{
  "n_experts": 16,
  "router_cosine_scale": 10.0,
  "init_std_router": 0.0146,
  "norm_eps": 1e-05,
  "optimizer": "soap_variant",
  "lr": 0.0048,
  "dataset": "wikipedia_en"
}
Below are experts of layer 4 (counted from 0) of a mixture-of-experts language model. Rows are named router (the router's row for the expert), down (a neuron's output weights, with its number) and show model dimensions 128-191. Each number is 128 + 32 x the weight over its row's rms, rounded and kept within 0 to 255. Numbers have three digits each.
Before each expert's rows: "comes before" lists some tokens at least twice as common just after its tokens as in all text. This comes from a sample of Wikipedia text that the model never trained on. Tokens count by the router's weight.

# expert 13
comes before: ".", "–", ")", ", ", "\n", " |"
router:129101133138075086111134094127152128050117147165119144164111151148175134113138131126104153100095143177147148166142072083045158126137147152119183151085115224169109134146104127090186161140106170
down24:125142168187130133099062170043173116130096125108134133133096141145149156141111121132128138135133099110150170126105110147136109162098110136115127178100121094134126127144196129152087140167066149
down25:130112140104151132127143157156134069121121160132103121143057156114171118153148083077162144090159142093096133137094097147104086113142173075157146048160146112101136129088142105108150127116197157
down26:130139052124085156137113064122084164132189163113144117149162134159141152156050179155163131182123183174142084178092116116133128115151111137125095112128067092122131099075128133152103128074075185
down27:151175174047164107051134096183145051137119105093160115127168111118186132118064131178157157089200153075095140110154085166117172136133156091120116077081120133185164084165211085111099172102129129
down28:088164138115083115106147116132090099101137094076136190149107117103173123105064191101090110141157092170165142147177075126131130110122124144147105178101185134081164160124127169100112159123115152
down29:137161135103163163122084133131148152100168121109093116110105194113177085147130091118130097149128159145158106163128121142157107173100152100085125165167128126098142179103129103130106118100146114
down30:175089142092146169085125172107164130098073097072101112109111188117072151151090152162130135094134145108156133112152162093162108184119127114135112128117098089126117102130116132096144158114125183
down31:136171086122117170140118121138117121160130127149122058146111089129161108159142117106145091186150158165121112167160132101109150130102137120105086155135124132163142130096114133167127133112132114
down32:087132078138078117127130121088131107109097180125100060148143146128126138137120139177147120105109096143143128117124134145118204146109153125098139147127068119093126079131099157133047126193177079
down33:101137130079152067093122140127082132147145135133140132151088104084186118157115120119133097127143085156097124061059086147096082145111077136164106160124103101165137187093147052080149120110105178
down34:146142088107133095131108118137149053129088176149164123165179208118023135138190085130111108119083142142121120148117086167109172089105128157093107142056146153166191148106118138168130148180095090
down35:136097155126133155158069107151136128070112233135193180106130104126044089077168107164134140135084177094101146132133065112087097097120090157160115157148080119092134205154208130130123143155086144
down36:145124123143088163094138170122163097116173098086134099106174152097163140159142151161115112103195121206148214071085127207137129123188145091131118133183165106159128218096184141087062159158130167
down37:113103087122143110118132144188142055182125067119108120088126184139080139076125118100108167082097115087081173138126131121133163135185087148088113142111158103107164152154104074156100095141158089
down38:126111128150117102101202192122087085130021107194125130123144103107144113153165200110117086124173120159093124156091166143137190121124139162123170110133134113136080081136107075105199151130143135
down39:103135152113124053082100109178071113145168170143111117117104108100151119144120128166147136166158160119105104108117130096176132133141055126140123142132146140112139146126088148129090138139084114
down40:102108117104157102136053202091176070102069107159179160119117108118070155139158098090137189142125181111154097148079136173097181133136120100095160200117115131227084102102114122082119083147074103
down41:096123117166172120159035135100104125090101111085164109064067116101097159180137125160066106153153111189086134175154097160151147140156191172130136099123136204162156148138102129135140192131119134
down42:129137166154100188220079162123148172162120186157160121132139135084097118066071128009126139181135127127190166105216135090148136101171127123108172176144119143163137129194141110141146096066077109
down43:118175117134138086127108142073144116158135189064138115044092122186134138131123139096161090145105123135107101221122109152084167152080119084123121152120105156142137139073176137060106116153136150
down44:111101096086087076126095029108109157171130177111053135129084171200143144058137092087134139142113142174148125127151110094129212138198092150134085124112147098142153107112098180089122119090146124
down45:130152148099157167149101104108177160178105136141113094117172146144111144138132100103134120128083118086075161150102129087160135162129146131155095195129130162049207144091192154079197131123166151
down46:139100102129090102139131085150108174136137149119173085123165134075155081097075109176056204097133182099126141163116134160130167156086150138154121088154167074122110165143112096148111162113181171

# expert 1
comes before: "\n", " | ", "\n\n", " |", "0", " ="
router:122198149133106052106144133081113114113155116170147081143115199107164047147127157114130110088134117172120105172108166143056127076094109141135156160169084138131185101126117084114174140136128126
down24:107120091141123091103067059126185095076172095095071140130087056133135110113158127097122161136130178068129117126115090082135084126091129156096101104125069112080139152142109124134162125173075145
down25:125111091136111111097138164126157137155156083109124101123163077114126148082167104169131088158148143091088187140148136099144127177116185112135098139104150094130096159113078133160091115141183123
down26:040171129131110154121122137079145139143097148156107121102110099173135138146112112119122108076131172148196105100194126103136179092177098144132129146135068165113119108100148105178091141118089132
down27:070158165205163084124052131115191130123123128135179157156113144079107131103103099164146118117182166112131118149178108076147130153152086146210113106161136137213131188114157122098122152163105105
down28:124084119175143087132036105092159104188149096174145168120101024048092127131111099156128098071066154146117094119089140147153181139132103119180149154138090119133127145114160115100112111112183124
down29:116096159132160093061122151131136130149117126138164101119111128136077156131129109099102084132082077121133068120131114113187140060118112203122069125076151094173059194120185156118127070127155132
down30:145092149160123142139152124087076122118152128120117070123157125091140112146079107156168143193094130161126167182112056106128150105190173124072100089152123116129132116140120141184109160093086187
down31:133135158118172120143126197133181098124147167181133090135172090089155121132112086107052123156208156125166100094149157111137141166138177144043082112124143101136102156152158157172099128154110107
down32:109107129111118144110077136114141097111163155164145113141119140116157129154141082136056087129137176165112136183091148096134067083141105093093110109203125116191133156176125128162166160215098137
down33:105149087116122090093114085118108120117096090094124162182143141161199088133080147163088166117123138146093064165114158156203137096158119104173160171124108156132145148080156152103132099120114122
down34:113073114084143175108185191121121148136129064124061165104090113137125115089117119134098157158154137093118167134138096136119098115135165158111150054114089122111146103198131086126145110146048101
down35:145125126169122094118104167113127108155163091114178140118123095123165142129123155106154180133119126165147137105078172161094148095098123149109117033046155100100125085131110200121088169130139104
down36:167142096112138120136173145165102143088166111161106100070165084167064169113168185181140139123154089140102136087114099098149187132088103138085068182074127157105136088083183109141120127096135138
down37:122091182109101147153125112199137151123126125120165120086120131126086135127130105155062146105133126161150120082158102124147125165101164145132102139117108169140126101147120177164086180099127117
down38:177176183147118074135083099048066123096135125149134154113090157148101059151101095143149126121113123190165166107170164075158149145121129104093153141118132113098103186105089140159039131117110103
down39:115141160203123138138169168123109142110129109120072067076073131109122183134174106122062086116114137123131110130087174094138140171153110145131153062123153079025195099181139150111098128170060110
down40:131095099154122210071141103146130159097134101196114156058163150158096153097142181155180130093123086112080176165076144149091153102144097121184159140154129089151125131165162170153172152143117070
down41:107170149160106146175154051126104075150196143128146196144033091159088153094160158101110165152111162123133083164174080151098106108084133188148201135138178206117122125124099154135110143088149139
down42:105079127129178139143145137121151105138141121188087189106089105125113139085132163172127149108149150161099134128119104163143161176132135139094101092156102194130126188135123151196126151130174111
down43:068136098175109097137099152177126085110121158130143117142138126143164076097127095157080101100164109165100143101170094169122113128169056184091114133092091131145158147163118124124067094158183129
down44:134078121095152122103106164087159168079192090128139107086124081148104085099103122149140053156128198118166207118192141143123062112058099115135117157124107126148134093175158130058165073085141135
down45:089145084148132097167170142095145113132058153123100149139131074067142160159132133105153141162169151099073129107151160191127120151197154090132124140098101077083108111166205108116157163152092063
down46:133065140087142137115124095165103098133086148081067130145103176154156128135158045131137170149142108081158162150081187144152150128103201102164149083138165122148116133117101157125151081192191155

# expert 15
comes before: "1", "2", "0", "3", "4", "6"
router:131144115135124112064159170096106139121079127153151136171120162100124045121095145144142105134132132188162172135121133103091069164129119100161174039145089113163140121141087205155233122131090088
down24:083149143089183140160077148123136156103115049172101182078130169077092075089160193103084171145089139144121085145134110151114098108024100122131127147128103083117110121139163085127136118158134074
down25:160117128127142159127170180103163118140118151140110191159192188142123137095096104100086164129150093146133096064157156120147101119139092140152147142130144126104106095147113132135133174128091120
down26:157130179102131169128147128155162094174096112093147093140167166081158147185085128109123115164123160202150105128118050120072156161154136118130177113115179135148130153167118107187145137117101138
down27:170106109148170119152168127142108134126174160112157118106173186097122099129109146099115112129110105163074086112155146110076171119091129035113151150082155117140130134097136179146066125108129160
down28:121171119150101172165120222144093112172103157159146075087149129159160184187085082124122098101082138122190080151110114141082226099112139188113100151146177108130130087127144087122088133165086131
down29:113116173094171145129119124121090139164188127124136119104162103113135144084141100133112127126151146129111116088165112102164171032099079078095136134143170060121143179096138145131068173152093141
down30:117160099138101087103149139106117086069071120134098113098143128162077161152103116110132202192173103131110089099082104125112174138122122156064096139181098097153179106145144102151220141173154193
down31:116151111159107160165128115109190112074160132090145143110097174137102161078167160149159121103140129139137104075199093184161090082112059134141168119135146083103111106134111176127151165134135123
down32:101132106160108089077114084046153150123144168072123123105117135147098075134087136130108158089122114099152081122122177121082140139085083125121071117164107147122160150153193144132134121123155124
down33:121091114122126129096131122142142103154119106171168131123131095130123188104120107129172079132149176098153124135104099168119156087087144158164088119107204157160143150167094113129093150122142154
down34:154096079198103106127158171142152121159135134176153140163126162135155117079082115157135117132153148158160084136143141120117166102128079123138154167092180135132129081165155110120140163089081064
down35:127064125110131165188145119087171155134202194174111139148119112072112090114121108109107107048119175128137144153137167145142112093149087087088096203133107112101117119097102101085177128081134126
down36:124105138086109124144184093159148145140173163108141135075114141103087140120136094085090113086101111066109151120156167130087082132170158178184124152126141201148139120092135079149130172081141157
down37:047107136094085163129119126136067163125144120097134105149123198111132091143164150091089136063135120139128138118195185092146142138096123135227118109083105093137117161146079104172106153138123116
down38:100136044093140136163167115138103157139144107143146138122135134130154132096195151128172140101142134134159103140110177141111170149130081190142062119151047123121062116146105083137122151114079102
down39:116121117089092116109129096112187136100060126094124131129156129156091155118051157102179170133101131099152123134115107111175151144078137127125146126169225159159111150130087207118112119150103136
down40:084140152154102145157072083123139132137124146057150092084154129110186159148121098116095123122105095076084135070145118110154129142212180111134131161122120179110135150124102188111074083125109137
down41:145176100161106170110112101097165165086093093087124158142153162138096137134148110126084198137125151172081135166061141158134208128122140109124122122124134078170090172178172099099104137166131137
down42:086110135119148177171116135084119138108152106169124140107158070118158139138091108128169120068173118082192093059120133098102124112166179143139089174155121098126106149068081097112133142104114136
down43:134122139148075146123131137111076123161203178119146143030105105116087143127142131107131079130123171155092108117137157152154158106181136106130094148098166142091133144060174124113087162085114132
down44:129151106126150131173124177151107115187083055069092124109107099128110160127154103149161128092129112067096096156165103219153110107106118126162151187130169112177206131134103137109093125068084126
down45:125117151126107125098152160093108172104169113152118092065146112171125114111175135121162091143179116108124133162103116103076162134140104124078158136142130180134120129165085156161133115093068134
down46:155121094166178124143162111159156146141143125102123123139173073150111143123137116169110136090105215144098142158145192137150106117142118151126145112195167113107111110115127101162084075098106118

# expert 6
comes before: " | ", ".", ",", "–", " |", "; "
router:168213136089174143087137195102151088119121124140122134154139151128156107220096164110111187153175102148154141115117136122083103083147118104129163072211098130156155128105091146129137113133141150
down24:180065139138108158122093107149143100066110169108146152141123161145139159113113152121135127107160143123103138119155143125151103165156077139122104121111146158147161074147154094140199104107105203
down25:104130168140166105114094063165189107113151160203080112136158147149152140169123131112115112066130137196105141144140092115086107117140162127129151138128166141184123134193122191158192164154170119
down26:106123072183168118116146064119097088061087120137086123148092124138116112143083122115138132162162119104181121120064117101125121130079101104137153116127081122111216181093144137164149088136121106
down27:084124064101111096154135088123093142165096169098196138149095105147151154114135137121159102193162130163155163149118162128225129180132170099114123081125097156104128164116165109165118125067136144
down28:122178117159183179150109159121191184161175083133100092089168107137071147108141178172106138131158146149080192091141143149140167094155110108107146117198090071195135108166123152046137189130121090
down29:125064167115075146147137089131129085097146166093149066135119099070068141136139082106159078120127077101131199127125169149163134103064059089227126197121069194142152119122182076116164132098121145
down30:125093162149096145144098138136143156117137092111116134052120095133169068125143099149102098103122126124158077107102191167150146086118152124127117114171136096135083095162146193133106194168083047
down31:146153154167125160209158131157161115139157091151137150102171054116122116127074155147076104149126159205142078110112140102096163155138146163182134094109122144132180087103180136148113109095163127
down32:070127152125086113088081095111119171108133093136114122183151125116144166130120140106165111128100124132155168123177163122159170106129113120068120121097103105125159135123151185143052176179166147
down33:160074133175093095147118132144114135109102139127124122143100089115128138182122168117155152128122169102164125126119144158118121103126149104121121091106059142144144160163117150086162127138165123
down34:124145173168086042115189081108083115181183126090132108196118215085118121142157139158173174156119082153144175145181138119133176098137148109099106095140134112157086113100089147107155155058156099
down35:153201130076121139108129142107112099176111111113193157138150148136138091099119158121124186155108124114144123142131070088174065136201105153095140131154141107183154123137118107075111052167123133
down36:104111156126111122070122049179181138153136108147107162139029154137149124061175112121197070090150119100087165144159140138143128154056176148123105117144129148085073104065101152123090116115083112
down37:116075121130140168086133172119192068138155162200088139098176102125121131125138124135121129142133168143078076139142108187108149111102172146153127107103137166130147083109155134114125157127148134
down38:131155118120123092113097149208106131153104130119109077141158131160181168098093090163147117067183143173085087174147182103125150114095117162107090134105083108197134087112136108134078088184145083
down39:198143166110152126169166156113147152188077044150095090128153157153163116154166112131117122112188143155131145067111114146114134120158138134135181161089050145153153117095110125121191169141147122
down40:138072128160231101158120192103149109116147172219107086160121108116095152131133134109099160110127115130179125127107093125056087141145103053076117147062171151148157153098138153091199082133103107
down41:116161073136146082159172104135185146138146157191144178100085079113156141111115091067105129189148146167144117109176094150178084141087171122114082130119059111079130180075126062098067144142141182
down42:075142131144147126108045094098055167109158144176125167083181179119126150134120107138140193092150147168120092134112144050166078142080190118201090098103127130124118123145139118109124119110160171
down43:119111184068151130093050150157100111162074121124118133165201158104129099127150159057106119116153194066132127101135091156067150130147070120176186115131122099171083120103125120139146158118077122
down44:147144130115211182097074135076066170206127102113144094117160124073146086128136134115097133163165141060164142149147095176113111079095129142164082144200128131125111174108132167069130170177128123
down45:118180143209141125142132165127122135178149140142187138174169131102111100089164138094114120187110143165131127133178078127144167123132137123147107155145166154147140134084140151142175122139159150
down46:107143170120110166150173084174106106129150138167107121127124142139150037150095121120151033132099128122118090141110161115076124156057100162066075139190129060101105108176105154172127080119103118